Below are experts of layer 2 (counted from 0) of a mixture-of-experts language model. Rows are named router (the router's row for the expert), up (a neuron's input weights, with its number) and show model dimensions 0-223. Each number is 128 + 32 x the weight over its row's rms, rounded and kept within 0 to 255. Numbers have three digits each.
After each expert's rows: "gets" lists some tokens that make up at least twice as much of what it gets as of all text. This comes from a sample of Wikipedia text that the model never trained on. Tokens count by the router's weight.

# expert 62
router:104103065206115131094163139107095098156135052173125132139172084181118135179094126152108141128131159129024084114155149119084107147166104169123116175146065129137124126116130105128122130159172094204158139152144188081132117161140115134155123041148127178125158153144204143117171201122069157112209120177150165106179061089090132113110106158125114127145095109140111145144092126109091117113058194128084099116105142123126132124113156098108122117115105141222098144102115179143180078175114138065100065136157107134155188114124106094123131153146128104110130113151146105135148100125112110131140104124175118136205152115140115125104155154098165138140114120109114137100137154090056144143154
up0:171142199130109142155101151138128115131195124060123040166147141106154148157141113102159144145156076158099103131102194110131118117119181124137080103122105098202117106143109148186096178120100096121153100170134024165110085146129163126117124139145094113100105126172140165176114153076090110080155166146112121114166114055104180081096145174125157147115164194166150097108096133179157159153153140087185148099102120065128087111158148142145134157124104103139080125155088196131120139169113143084088136091124155172092111138091109106135163103211146083179121088134119162121169148077140109182087126118139141146153129115126105144086079137072102147184179075136098134100135115159131134126105
gets: " |", "|", " |\n", "-", "\n", ")\n"

# expert 13
router:150076091152161147077143128118085084138143089190108129164145111151139113163139129143127139085142090163107099143167146079089105154163103140073132193154096078172120083088164085160174157105176084175131092145155160070096111186122126119155116080151089170082151155155193114107151117105068206102175117138191174109173097124090151138103069162085094127136096110188132187176118078111120143088074140123065115104125152143147145169097180129138089117103148146145124165101096149123132104150111172129098110092182110149154155099147118083102128150155110093087130155176090161141173080100095113078149124100161083135157168172159108074135146136105184168102113089109145110110163145098112122132162
up0:133139151149115151163145187134111104103152182158109106106155154123149115135137101113122116139087122110174160158116073098058119135158160167126130114133105091142118148160076166135131109148145095122126166126126088105093077152074151123113068090157107197114145108163164116090085108111148126170093095150172165100200098126128150195145168127092107110115072111149084156162128139164173096132171100130111137164077123182195147081092135105046101131170144113158130130074126110154101118173150127184147078074222126127152125113130151111123094121162117060143189141145142127116108132084184125140124093151140160118181078052161155097087127142129166173102056102137109116186125105145180110121206
gets: " ", " P", ")", "\n", " is", " May"

# expert 57
router:146099095138178152093145148137103079122142087176102133159143116153141123147156129147135148081143085153120109163178152078093119141145106132083134186146094082180148078101176088160178162077149090167141094164155135102098122170107151122135128094128075147088164141147190063120162113095077202127170133142185161111166103125086132132112073165097086139140097113171139189159108067104145163098081133118055112090131162143155165188090171132139091112083142163153130164100107151110083097139126169138114100085174107144171154102164108071108117158159100093099137172169085171135165073084091089084121139099164094141146177177150100073127156120109165155084102111089153104098158134098128142116166
up0:111122140130114055154109143171066113141168098198104157109191106171086142082139113178142101145124158098141087129191170074162166079156139111110115103139176100135102136128128094163102187147136135191144115154142140071151167136112124091169097112091108158096175169109126149140121148127158192117107134163119109125104150157135105149123089113177077137116147147106200136141130121182136178196179143101120080081092108176203171078125140130124100194134123178144153149120090138143168159173169099155146099107108132077106129119088164122150113145100136104140170167106138124102072108167161073118155137127117137132105099159105172109087064101127161166111154085091046111170170127139104145056175
gets: " ", " |\n", " on", "199", "\n", "201"

# expert 18
router:141127117145116185100129141106092096124157101156140152129132113145174125138144155126112147104115138099062084131145136132067123167148133213122118195143093140136122104140220093136184148103170108153123097153137160063059137164106099104161087107177107123080153159177186103143131089101089181116205116172171175120177153116107109145117096208117122123156081115153141155161155091143109100091116170078135134136107168164153128128119162116134111108088143161143106148116092145153072124162119130061115108119147102123186161094118093108132086166179140116044146134141126179100108087064097125141136091055153119153158118111150141090095199155107158151137121084105107127085086126149072170081176
up0:190189138177062070139087108091193160127197130148133174178127112147205160111090118151090143093090112101026095072109071158132165128150148077124143164103157062106107045098152125100096132095113116107104154108125138029151142175113124129099106082164174084074179158133114150103122091128105130132146094182145165154152116113181162114137154112151117150153125124128086090162104113079136145182136080133139066173151132100106137150097163174144134148160113144162149165076123114127145102150130099140068150123087141165130142094128130117123100191123098133153129126176119155122135117136118127107126167143194068163095186153133173169121145103110142135066103108117162118153135130162153141119135
gets: ":", " |", ".", ";", " –", "-"

# expert 0
router:136113090143126132046157120132105092117147056166080127184147096142143134123105137118132112137142139136120123193150148072095128125135104108147158200148122066134127075090135097167125148086179084163165099188124185072105160167115117084122125094155082149063144135149157102054166115122092207118135110168147173152231154162092123084091100128113115119153083151165184182130134085127161145144095123039078117126105144175171135179107187149159091103129114176167120153086124125126130102165098163165129118124147117173171153114142120074118112143199145099087159146127142150155135078125120115078139122138155095133130142141143119076109130145058156155087095105088113121109102159132108168125149
up0:094177115220069155121122097081120162133080148139167081138088160195160073136123153124128171129136157145141146071152082135150139152095130137087122108073124169132117129182151133172134170159105125151197163181114110079156131176080150150115117132128137150169140127063156134118122126096104117106160115109086124159143155154101116096086097139139112114168080183151098126075106162186156101127150111054193143127124107154073154146151177145153130144116145152124102133085152137093168108099141096185146092067136134096093124020115135119120054131112077126087155142143117126121129132098098103117171169142137076166097135140162156089150172162055117125131185118168186158095162106128136085175102
gets: ",", " (", " \"", "/", "(", "\""

# expert 35
router:137037104190105128108146136138125104151138119140112109133125158118165103149136176122163124111145084106102103137198155049151201159162126131112130166124089125184137103104157079140129203130160082156113110150139173130080157083133097117167125077159126161082117130184129168116105120127110192108094137143134118116129093148114173116115072178095145124124095139140139141169124109124236120106127152115163094134133159162162126129104184149105112139070176116166134162118025201144145110161117110102088161112172108125146143184105189105119071206157148088071138146121135142114125076118108084083166108096173096125171153146128130120074147153088136142134096059123112102129156113062099122133147
up0:110165115097126086101127087182116134134087121189133149137146120156099131166145177093067116138117137168115088084184184084008094072132121097142106126081132120133101114162174139141134107110071127123143155167127097107210157167116158137196162148123180104169140122164143133171136136148116139174170128145091162187082135104093168143162156135140126165135149164125172090129059099155158156144137159139079143153091118090128115191124142086116141140046062142169048099139123096085141152151133127149183163075112099134102119108138193105090126124124131120143100164113175149147103097131115115131144099164169145086127187093099144111052119161070142118091123128094113149112098115163162125126079
gets: " of", " in", " for", " to", " by", " with"

# expert 11
router:127077091151160144079147137122082081144141087197103123161141111150147109163137131145125138076145091161106099146164142080077108150160105143073137189153090079167120086092164084161178162105178081167135086145145161069096105181123133123149112084138094171085149151157189113108146118112067215103166121138190175113169100120092153125098073164087101130134095104183129190179121074110123144085076139123072111100117152146145153171097177130136086120098147144143123168090102149126123098151115170124111108088177107152156158097153121082100122147150117092079139151169087158147177080107101107077153127103168082143158153170162110073136142123105178167096122089101145110110163143095107126118165
up0:095121148122130171101134106098066140139128137115143097132157109148124104169156121199099115155116162129100101147144165160089129174095165161128099144097121091096096123120124105150139080108159149190099147186179140069076145032172052148096134131112111115104085135158139190182162116113139080176098141141113212093166180128152129148138108106126086155135095050133137094137132122122169172124060128113092137147103150080101139179140145118089070116148156096134114174155105080160169109140062186131138084119149085153119114137167114099182155190184149134141149135150184123133111140125175095083122099065152082167099140106137157092078091182131097154135120169147181133094140097123103114084120
gets: " the", " States", " December", " March", " November", " June"

# expert 21
router:138076100147147152084157136119094107133159090180125125147142114157125119154170146125135116082141089174101096168151123069096122164118110156072137183140099096176117095120142110157160179117181080177136094174147132102094138190125138097147135092120098151075142169155146088080143070107078200110163135164203162127156105088094158114110092183109114166126112123186131198182126081125147126107071176108093112074147158175163191179085175110105098109120172158117113162096092162117075127175125160130103107087162095145175168105185124074102095142140100087068138144151101170117145105085101096093120106105166079144159173158155114089119154153121178158091130096105135088117132117109106134109143
up0:153159158191112133104115155150142147105100163241106168153122175152150101122138134038054138141139128126132119135122164158125147191095084094160160084122121118150128124154111102115128166078112121115118097176125131090164115160089077101173119059129124154087111157197100113126132116100106116128118174099077077106157113083180132156191115160174141132135127130167145110136170164084126091088094091147092108112100167144140094147060178190143116082180104124146093072132119181133132147114139119109143155130158116136124117089164086167155079117180121105066140129160146131107089059128105050072080165120187193091138116168134076084131169169137113137111107113111141157132141120135100094121136
gets: "–", " and", " of", " —", " –", " &"

# expert 58
router:132076092157115141104131165106088096150207106160143145158158089114155096156154149157127157084126136125061082144121138108070146138211125134076143173171076119143111120108157092164123151105163106169141113186146157066084137200107122127159055045216074184110130104143180152129130156082093153075206149139183187098180115142120150120118108180122121151102103100169147157153091107118109113108080135109101126116100143127151131136124150098150106121119094156139101137104094144164145055183125129124111085098161112136148171078164113109104114148184093080104139155155118129157170114112121129128162097126159101118206138130118134078128133134107177150089100112124119104116098183122085096136193
up0:126214140159128118139137191111058115125080160159084100106178083128108139150100131112114147083132128159112125124118129185103128102140092164103143187100122143104119133167083078155063114093106112134117127150110105086084151176125106200151071146150124186128111133126167178082145045135125120123133115087122114153111141114173112113146170165116105083136107128106154156126151098080119172118113109092173079101067195147166097082080162133139159131169123128134136147084136209137111111105136108197181115181149174139165118141200097088154143076120147143126086117148105181138157148103129104125087140132067119163138116139096176078135063130146209132141159140166066099163141117103119066158105
gets: " |", ";", ");", " -", " –", " /"

# expert 37
router:127133117185151149115100120114103109133102137162114132116146066115152092156103199116118099151135126124120086137189132052130148144212136110046140245103091116116101069117187050141122152089188082150135117185183162100096128113108145087136113124139101152096109133161137136105112097110128128132115118128180168149132111112134166104133095143087113098171124124163147124150112096127220107121085154118104092108122146129143117141078154119099120158134167169168130185135050146100154107143130127148151129115140097138149132165137183086095049132196167108140152151205110101171171096139134083123177086158157094115143192169169124062085146159117145147132109123093088113126153145102128148125178
up0:107136107116123141133119102171097153113110053195112104173139130057106102098118222168119102082126147159126120112129196114109097147128137165102163100146161117104121113097170126125112158158120092164152165111122149145119154094115225170098095172119102082134131070089110031150114161114166178130111132137160094111128090168057097135140074113114098077136145118095171132132123102154110173147119159100136137125134114116120156116154150100115044171102101149084108120191057083117153154146161078078133120084145138122171127134165126050156091102127126142081127132170151080136107162177111173168126051136112137127108121113146176109090133123116114154089086145105117125060135127142158168084196
gets: " was", " is", " a", " as", " of", " were"

# expert 40
router:158100113134164168119159198127093109135205120129097136152169116185106118116124156122123137118127123154087076093128137131141146130168107173117095130171042101147167150149150119143139204083137117118165081149149094162091100136142145102126134108141151169108120113176135121115172100144088129133126085114133131114163037117137136143115107200085093139127089131161124142156082106118135158020121105127103105118178179193162139125125170153168092100087121130170107164137101157159087094122137145169087081130163115156178146114166194097125100145177107079123111136167163160167164028122116052091140104088152111126204143148158084088103142111114145147117092080120128103092163108071087161119147
up0:207126106128145136101075109118126106117105162140112169133134107091092136166157152133089171143112128149130052115095117140165112132166134138126143114103103084148152214151099162135120143057134106154170164122073151170110099160118187101139141125063124140148100135100117118092143144155168093145101143096104130145072126118134106188130115137101128131141108081099100128163084114111187068164150137119115107119117218126113164099061090132084165078070142179147106155097064123176185145169133141129105130171119163094143112095115110110058073204110223143138093066187064126116127098142142132085157129112171124184134124137131131117151126096180094130138123154050111159141129126136135068166152
gets: "ing", "s", "ed", "al", "es", "ic"

# expert 2
router:140074112144163158076122148102092092149135092185132131157151117173147106170146111143119139087138119158102102130167126075088091152160109144081134196151079083182143087091178072159176172103159080144107108135139153067103090169138123093160121088156106189092139154133182113116150138109068207094167126148191165101184097109101152130105077153088107129134106111179121186185104082117105139090072141143081104114151151130135142155090171125134098109100151163141127166096097156128119102160125172127113102102183101136157175097138103084090130155149103093080141159174096161158181088081097114079143116094164085128158176170158095073135146132099184166103118082111132112112176126090101139124145
up0:146128122125129128083096106113087108182110131139143160143114133101189108185135123179220143146094140155175163127219137152139123138148112170122126163091088128160113071114144165115179157199084099143094098077058165139180170114072144139143137110125123094076131163094154114074152082160111140093144093123126100132156103138166142129113133130145128166081072135138109089143126105143122133082060103148096091094109174167120102126109134155065163100069093070132159164112107117131147141139162116131105133149147188134133184127112079075103154186160132102128199199080100150179135136136164150107115174099094121087142144164144112113084127126129124107170066206123107129084099146119074139190127
gets: "==", " the", " \"", "===", ":", " K"

# expert 61
router:120106099141151140100125151097089086120142104180095116167121121156145119172139145136115145098147082157110098185168148067116126137151109128084116194168098083159116073094168103145185159105191073160152111172156112082112090158103132157125095073137113144093163139156177087135164129132066205106132127136220167117158112100090132144106071176078069128157109133184151189160116077125149144079101139127091097085138182154143168191079164126140100091099150148154110154125117147101105104141138186123103068096163113153154160095146146090083118160153094098102128154156073173149174088077112090076136127074157103129156177176154104068127120145116170162110118114116132119096163132103111145108132
up0:166160133122168134115161162140105099177145169169112121082029057134101094097140104184179147159081131180086111188153146136092122149159109130132163111132088154059068096154101142096102146126151179099112123141148155075145155073131095180096115158143127163105102144125107112135158140153121114115134107158143207051120140120149132129119083142088091182118153149185138111143151105084108118149153107145134090074064184156150173165108144131147126140110117134109116128112092193122087157183142100102145111144120175169152183119177074087114162112162120141168113122136085090093144116133131066163108082109097112125118169070135122124074117202112126177131046147137074114125188103107141151139112
gets: " |\n", "|", ".\n\n", ",", ".", "-"

# expert 22
router:106100101149150130098095184108031080142195097150162082165170093137149120173101111146122163086133151138087096128172173106083098150164104110071122222206071124174126099105171057180184172093154099163136100184128092057120117146082130134110083117202106162104140121175174156134129155125124173099190162153169128145126097105116152156120073135084129123116118102202131138162112116138096141130087139075096112116109146114126127117132139108157102118137124126167096127113116137121125096144125155157125086079158140134150141131139157122107129136143128097085111138150089133132247103122124129075158113099176095133138196147134127031128135116117170147124136094117099137107131144116085159110138
up0:147166160086045103122101176091071146092139128107145108173082147096161113150151150149129119111157121105087163098100107117171138120153142139141086128144141105146055142149147110124141163106088169153164126191155117129071137147085134091110112144169117099119116150157178082125080152057105166082182124171109053141107158152081138137151048074121158178124117078139187115070160110144147132164141118133096139152112137144141170172115098114144104140120126143130090060131175124182137100086153143143118151081154127114078165167171135162114173140169096116174189199153059108138147097163071094086128085095080130197119139128081163115156133114115172124115113098140095104150101181077159169142130
gets: " |", " ", ";", "0", " —", "–"

# expert 16
router:150099106149151156101130139108090094141158084178129136154168143149144116159139124119146126096147077161130128141150132089097116144152092138068148191154095073187121100093171085144144158080201088160123095150134146062127113168123140092141115110135145174095145141159181073079152124085092222107159100143177145125171076099095159132106061153056117148123117107158125174157088090108142175102075139100068097107107167137146144185097166170134102108108169150157111144101071150116092083145075159159122121088176106157157149129168123085106120168150125094087149169158063165141187090097136096046149135110140081141141177159155108078122134140090157156120126101101156110080148139102100144147147
up0:079118038161109140120128129098104032122178075137098125132154056111122164108155097097179138099074135142167152164119094118134207128092127079139139091116173097131112104120164140105144180165121149106071100068150156157116125177174107162145168151181114122063095102140148164134150149166075135118096124099130138148155095097131118140126152179125148148086163089108109121203116111139120111070128150083135120168146104126107086103167165121129072128155157112172159122163145193153117106119112135109115050092110101120108123122208134112119154127139092060119164167081164126094183116137070152140082091111151167158159102084102094085110162117146088131147146182133168192081149116123132169129109
gets: " ", "1", "0", "2", "5", "3"

# expert 51
router:140084097144137144075161159138083077146151101192124107135135109150143113166131120126153114092141083160136108159214123087093097159154110143078121207162072076169103080084149116160148160139169087185149098123145142079097106172102127136155108053148145169080123135159187111099149116094081215127186114151181151091144085125101152148101069153102102142128102111182157182176113081122134153083089151084078125123127143150166151174134179120100104133142142157163094170132076144148127091146123151107114102103173097144152163105140092098110111151179134105064158175175091161108155073077124135091139103105158099139165160160141101062135135125084164154104125087116119124114149135081121142114169
up0:113125115069144082168114140097121202111148135183101103159142158112148128142143079141158104143147108124101138161154170113056138153090095159086124142157118147132123138065135092090170116093139106139169117144108109072130114176089130182086136105111109133155137114204066107129117068076070108171126131128157077124149163210147086146128122090137152148113083158162128133108163139123144123089148155150160135129105102105075115068136129080149028106144112140104118132176114132165146125136132149131156105156142113173204184085136110122081116126133144103074147145143143129097146116086128082000205147137160102113101182139141129085129176093122087140173152156113116147174132120060143084139100
gets: " and", " to", " was", " had", " but", " it"

# expert 55
router:127102099174070186100130136170120133114196109137109140187126094127125117150115146166112111126155121142140102144153167089126165107168138179065129177173106116172163057107136073146129194111090098195136141119151109093138092173151134069169102074154116113067101159151112145097163096065075157098152140131174140131139147096096157149103116142097098080150093101146120188174153098096154090166103188120092075108074149162153148167116120125160126117093137196190192193100094138088102129168116133137130136114152086120115135091126198107084131125162084118098142159119125132150149136111143122114165057140164119125166153147136095101097134094113142150147105083119126076116159088110041193111166
up0:146135101146141149119135195108061054092172155108097088153130141103183155092108190112090101127187175154086144149127165160090111143098057128108136146110079158082124144121173176114140139180099134121214163039129117144124154181119096122105129156153145082121117064101120095123090167100114126130161081108122179067162093110127129114123135089147140122170154066139095154149159101118060140146132180133158106137123071165145142081161096139082154132103115121081078131158150187068132127113155115104116095131138089196166135142140114111176170133127164145144093098112085102191163068137144167170142147117141167130110147185185131076127183142143138094110081143121175155119125094175120135133132
gets: " and", " to", " or", " he", " also", " not"

# expert 19
router:117170093151181125089082169149129108119160111161111069127142141153177149141148146122107112111140095149131123121153139070028085137160109162121157214180102107177175084104142061170154133106209088177121129163140156087142127157084144077114115102108130196125193146144170054119122116120142196085125167133142160124128100106127160107120070145100103142131113093145120166169130087112172126066097165096118141108138123171113129205094183128167103124140093160130112145101132101127134118136131138066157076113136152098154158116120129105124127127141139112111075144215082148095139073138104074056168106090153065120150145136161147082115164131069174175125119113140108131106148094115137165116147
up0:140075140193131087121107100184118077105135109147168115134126098105168063129163148087150090143150160154161101134172138071114101144084125155113131121117080154109114138120133175134110074116153107160135162141168098133100109145070111132118097119129142112139162148125185070076113169174164178171168083091096183180164131135100116145129129127133035060152158155082097127090159124103124122173129177101142161115086164141131116099079131075106120143190185129107135098157125131093124161139147159129198126096134165112160116049111150137140146116111167027136155144148085166082148093121113104087176107136138092107119094080164176140189137170124097161121114128137119172150083164123098215162126
gets: " /", ".", "°", "′", "1", "%"

# expert 10
router:136073094153163145076156139123084080145141090191103121160139113150144114164143123151126136079144091164113103144168136072085104151162108136073136191157088079168119086089168083162173158100177077169131087147149158071096114185128122122151112082146095169083150153150191117106147121102070211104165114139194170113167097120090146126096075164093098129139093101180127189177119076103120144084077139123068111110124153142142149163099178131140090115101151154144126165102097148124135098153113173123105112093175108153152162090155119085098123149155115088083134150171096162146175084103094107074151123098165083141158165172157111069137142134105181169102117086103147108109161144096106124125161
up0:152107145109130124146124156143142054185159170158127119160132217139114083112128181158150099074182115133095110150125132108148091115093093109154152117188121093106150162092138111124128144104111100179151077114156132118081127115153110110120119185136148085136130135076220114109108170140150094202156117144120217169126116118099138133135173184101112199090115137137124107165157101029118067063105114090111097117154126133110097152133144117113141122058181124215195151142096126113111134106154101065141109131190152137171164180128118125090150148146156146166107146091112161117183123112115093166110117104107178114089104124194146065135144123154079099115128122087145112125092157087097130110160
gets: " ", " October", " April", " May", " September", "7"

# expert 1
router:117118119157144160053147126137104098130157049152133136145161115160169131124070120127135127102178161124108150173168127074140138114116128153131102170209069070116119029137119095183115156088182079164126117150120160070132153163117116082125148138158112159068151134164184114076156135088102179106184113119149120146168113152100142125091101114093104087131084105152147183143130117114127119140115135039088126097157164161178144168107187115181103099118092157188141140091112151141101116127115153134101082115157120197178151144152123088110094168188131101135168146104102137161187129083144109108103124152148094147168162130128144082093140130064154146100124108123118110110143152042120151052157
up0:095135144124106102106123086124098115199163140130160109093207107159165140137170161173056128205090136098085120115125179110112124187107034147155123113152060108105129131149133140098094166116158123114139096124166119151169126108052144105118139187101086084185158094182146127060142173158143115162108109107085143109137122097137133127134139100183130108124100083192052163130144108135157143154101171113096104188073173112142154131120143096124175098099106172194102121140123147092141100140096152119072110175100149096162117113153117141105138111130201140131102100115156139157158103129156144111097136107181126133067167113142151134062198095139114063158120121085166160092115111094123121063133
gets: " (", " \"", "–", "==", "/", " '"

# expert 60
router:146063086179132119103162137120084119145104112147100074149194158154188086153146193172177050098153095102098119122150128067106145147154126081130151156136054108184137065106143105198136208137177100163136088093160126105098149129116131091174159145143107186079146111154180135078096127121098180074126115151144121117150093125109214125126092158123134138114088090175094142189127095105175144138105204083081088111123145137151109163107164176119122141071153123158122149113097165155144124148149119147139113113149078134150146157121205108116140153135170126086159139149103150142129051061114095094177124103149110158142145161146117091123121137096151157127116095127114121097173081097103133137160
up0:084130076166110166135117149166120105105120115062135104121148119197081133176157134171162116092086131148129122071189172171138068159152112105187117102159156160132144113128122070176123121094100163161085096188123119173125199112132088087150088079114125175152131155154131155118153178156134168144067197101103081117105072108105098165130144122122084206146075127161136159116129091106140109114096119092158088068148148152162115103132207076120134149059123154133188107146089143162163154112167091160184120128149174147139104090168125137155104136094150103137105100120110169115173125128096107147057125169070103177091141116103194121124132124143123148103110109086143120180171133099097163126108
gets: " in", " on", " at", " for", " from", " up"

# expert 5
router:137080105156167147093140137127078086151145098183119118158159111163143119158137137141120158088142116158108094122159148082074119133163108156073130201154083094183157085091176073152185165104157085152116098155137153070106103165129134095161097081153113188088147158149188110117150126086096209085169127145190168104163101125083174130100070159091112138147113105182120195169114075118116142076068148137057098106135168133130153161109169128138097112086148159154141159099102150109119100160118167120094109098172099148144172107152126082094127144146107093095124149163085159145184074086118117082140117104151086131159165176149094075122150139099187166104129090087112105106156145090103149126155
up0:159107158204121115156085111109123092134136140116120078076091120151136156156127155074184124130157106137065061159153125049109136082111115114109151172091087138198124101135148081135145138131140079152146068078086192156119045213160132124154082145112114107115124139165125127082177082116121156095101125106130217132136104116127129096156150136119149097115112141159172115072142173093100114095128178114157143115138152174159118135115156165110161101182109154138118102094153161105126098130162167103104120117139120151126174112188108108114056144041068131091148091145125136136148140142138166093127143100161127131110101110200104043154119165126106160068155133132153090095163162114154194143100
gets: ",", " R", ")", " m", "0", "p"

# expert 38
router:132098106121154152096122146127097100145154123193092121103121141125143122135168149117159130086121106160132144141182141088063100136115065151106135208171122118219104128162145088185196154073171113177136111165112156069144139173081141129113132128131126162103151104161208012094133132123105166140139162137194110116188106101103130159117124168096096137110106095171114147179130066110101164128099208083074103122110145131118129168135173157156110112101105149161086129124118172069140102160108184109097081095147111150145128143125080075126149195123146141095128116135053154078174110076112096104103160079142100121126188156144104097144136173100137139132110115123145143094110142139105132080146
up0:112159185087180138125143160111142119203149125114117133142065152129116185157132181129097099083118174178114087151184167081082071141132177102076164158148183176092162119164089154180157093099111131141122128144086066131079143108112128137070104166167112192082160155141150083066213091117123116081139094122112155103135087106134134172160157156147096202083087160145159117128185136093157095133164120189094074089127165124131128155108145098164115150127089137097128116155156131172137096069159161074145114074159163089113064146104168138103154109154081120123123103126127111160112091044143166107099119129140132122122122101103160125103107081092139089109156150153109145148150142122122150173114
gets: " ", "1", "2", "0", "3", "4"

# expert 59
router:124090109154173140089136156125098086121149098179119122159129122140147111168152137139128132097155101168128114166160149083105109136144098148078124177151109082161119082097177087166169164091170084164149086138159148076120105180106135101141114089133093148089156148164203057113170138102079207115162135141190173117173115108090128137101088162086098134139105129182136209173095075105150153076074142121088113087142160155155171174077182144136089100107136164132138165095106146102084099139136171143107096090174116145167154085159101082093103156169095091082150163142084170141168083096105099096127121082160090132148173173165111067134148117117157159096116106100138103108171157105109150122172
up0:143130153193101060089104149123132108118124099127126169148106153076147101108146090155080116143122127144162157103081152113095184126092107129153073116142087123145157123113146143199112142105150057142185105138149188140173118125083168148103131112144170103155113144095123111148168195158166189139090104138123147113104178125120131095122132071126132131138101170193073130108128108103145126100108167127159087129000147132104078181114208105083146136160149156141144122133075149096200079152106156163100108156113181166187153113109175118167152098166135107107121079090132157177156162134112087180179133084152155083140102135141125077144134144073136123108077147162162154109119158119101158079115
gets: " ", ")\n", "\n", " at", " A", " |\n"

# expert 42
router:141116093149171159107156161132113084148185117171111097165131102167148129157128131129121151090117150136084112145155130069104132142174105100085103182156079100177144119136164101187159201086127100148147107120151135110081089149123122110125145095177128177104116126170154123085140117144066206119149079126181129088150039121095175128105076225085104120097105124188124154169101092112143156090103146106094095102130153143168143116090167130125087116091123121211110145130110160125127111146136181130100095092166120170161130116142181109127117156163121067095146140139127146147152044095118087050137123087162087129177163175150094085125138153109153145122126083120110115127176112053099117115186
up0:092139085106135131115112142169185140141086162114097114098104134151136123136136184126084111070137153083130119116101161078108125115132101140100143163124094109148171096134151102087104176141111171135176115143139126091060151131121105124133084116154096116079129167176142115128078100157117183079146115155177148123133145137207133076103132160198090090080153164188105092175188170135091185134152053107139140093110190158132096144114126139126133104071112147178123144169080122091118054127113076142106069155184104069225164173158109125106165140185151081144128148142098124101142164140105152158160100147152138124165148150139124139136118133195044114115080111153111131165085133143095145186147
gets: "ing", "s", "ed", " of", "ers", "es"

# expert 15
router:147077102154160142075155140117091084145145088190105129158147108151148106167140127146124137087146092170106100143163136073086098148165106136069138190158086073172123081093170085167165161105178075174134092145152158070095118185113132123145112079150083168089150153156190108114152121102071212098165117141187163108173097118089144138104075163086095135137098107185128191181118081100123143089073142124073112109123158137144144171094181134128086111100155150142126158103096147123135106150108172122101104084179107150153159088153116089100122151158107091085134152170087158141171082105095112075158129105163083142155167162153108076136141129102181164097116092105147104109159140097110122123161
up0:141091153131124104136157095111121108125097093171095129087138105080130098091169096139128092088157120112093102180129175126123087177143096080086091122096149067119117098125201087082096094135104077157208065142216111104080134106090210139142166104140071103118191144129128097102146168090077133141114126134139092071116129101117124129152171156140147080126093097103069172179125164131118139068145060098175152141118138151103108145115127159157099101108074153127106176175131118101127154104135154100132107121118208130133095118135081141114153123126130132078141182140117145128178099058044089133154133087166147092144135147129119127139194101158128117123180119079135180126086095147086085126149
gets: " ", ")", " N", " States", " \"", "b"

# expert 4
router:155075106145161134123132153084130099133179075159077165155106122140115107164125149135107121111101102192082051173150142123105123167140099112093113152142096085157145124083146128127132138079188069178160092159130158093093096162118184105133106127114124166101137155167210147124189112091088210128181130153180169072093069106121133137091118171124088091171087112158137156146104100075155132055109173108116137100164134162159131163109153089138111072093175153130128177114090174105101103185127153108127088099147096182175146117151158095124111136160191115124085140162124209152158096127107112128141121120189092135130152172160129066139137126130157145118084114079138109092155122098095109107178
up0:083068128107170130081101118110130052093145129148167112161161098183138153167111167156117132161104166171089057095125144118126101168125169105157137160146139116142127149124114112124110089117210066144074075173150113108175079173142180082146119082074106067079129157141120164078087157160075113181120149133128072072120116136178216155130156158084119130154140087100102103164150097101149087115139147117124127114122098134123130134107124064168132163134168084124203098126165127125093128153149154125162143140144093156088132106145152115109183105105160164146181089100128108092104098101158058126144138157140148117111171164123132108111059104175137101164117119140104134121198088160191173146164
gets: "M", "S", "C", "T", "D", "B"

# expert 14
router:139074088153162141074149135127082082137142089190105129163140108146147113164141128147127140083143089166106100143169139072077103152160105137069130192155089083172125083091172084166171160099174078171136089146148161067096109184126123120152110087141096175085152154150191113110149121104067209101170114139190170112172103117088150130096075162087100134135092112179126188175115074107123146084076138122073113120120151139144147164090177134136087110108154149145123165093096148120122103157109174129104108091178108150153161100154120085099128148156112088082139152171095157151174079101096106081154125096162080136157163166160110075141140127107175162094121092106143108109163143097112128125161
up0:138070099122136157183128107097121096132155141106192115122181113154156156098088141104082089173161081119151137128135156108113190108108084127120108125152093150126148116175107115111128159159138136128156146135177084153159137155093093093155088011145061186181165157098129155108145129141161126110131123216156166196150096114083113082156088148117064062119088088149135192084111128135125134111109094081154152063109146111141131192118130150137067145184157157098103144163130139161089082098183135133136119135134121170106119111138141146143107139189147108131126142111120080131139165125116091126198121118167144147154209144121158141105115130103213144148125081109092101156164110075108181177130
gets: " ", " P", " December", " ISBN", " January", " France"

# expert 56
router:133060110152157146100122148128107083125140091181098116161126128141163117159138148149116090086173088166133114171190139080093102151141109122079140200142109097171114087086155096140157175090166093164123106133146128098076128183122154107144118071121115139094136143157175088100146101091064222111152103122190172118166100119088127130098079177077102112122100127170129193171101066107160148075077118106078123100123169170156152184081174133143080127105163151137099178113087174127084098157111179145128100095173116129164165116141106091086103167158109092069145153144087171152172102096106104093139122096177101127147164170155120075137141130100156154114108095102160111113147138082129143124175
up0:153122185170106134097106163155144155105171146163182148111184168151143149193093116166097115154080114178137110148135126134145133119104092153064191177163095104160146151154172101167115159135142080134169112168154115146077115199094081092131116096087129157102103125148156124166149158087109067215114092115084065127161115131145140024131112112084127161134188097179140143139118097144107158097132123174144134207136153131081094128107130067107133093091132113125111102114128112132099100119162172111136130147130125127117059113125185105120094115111118122111150111184104168095126098093132159168105112131059147103152092149117061065106125174118186071121130170153087082137069145118175116118129
gets: " ", " in", " for", " from", "199", " on"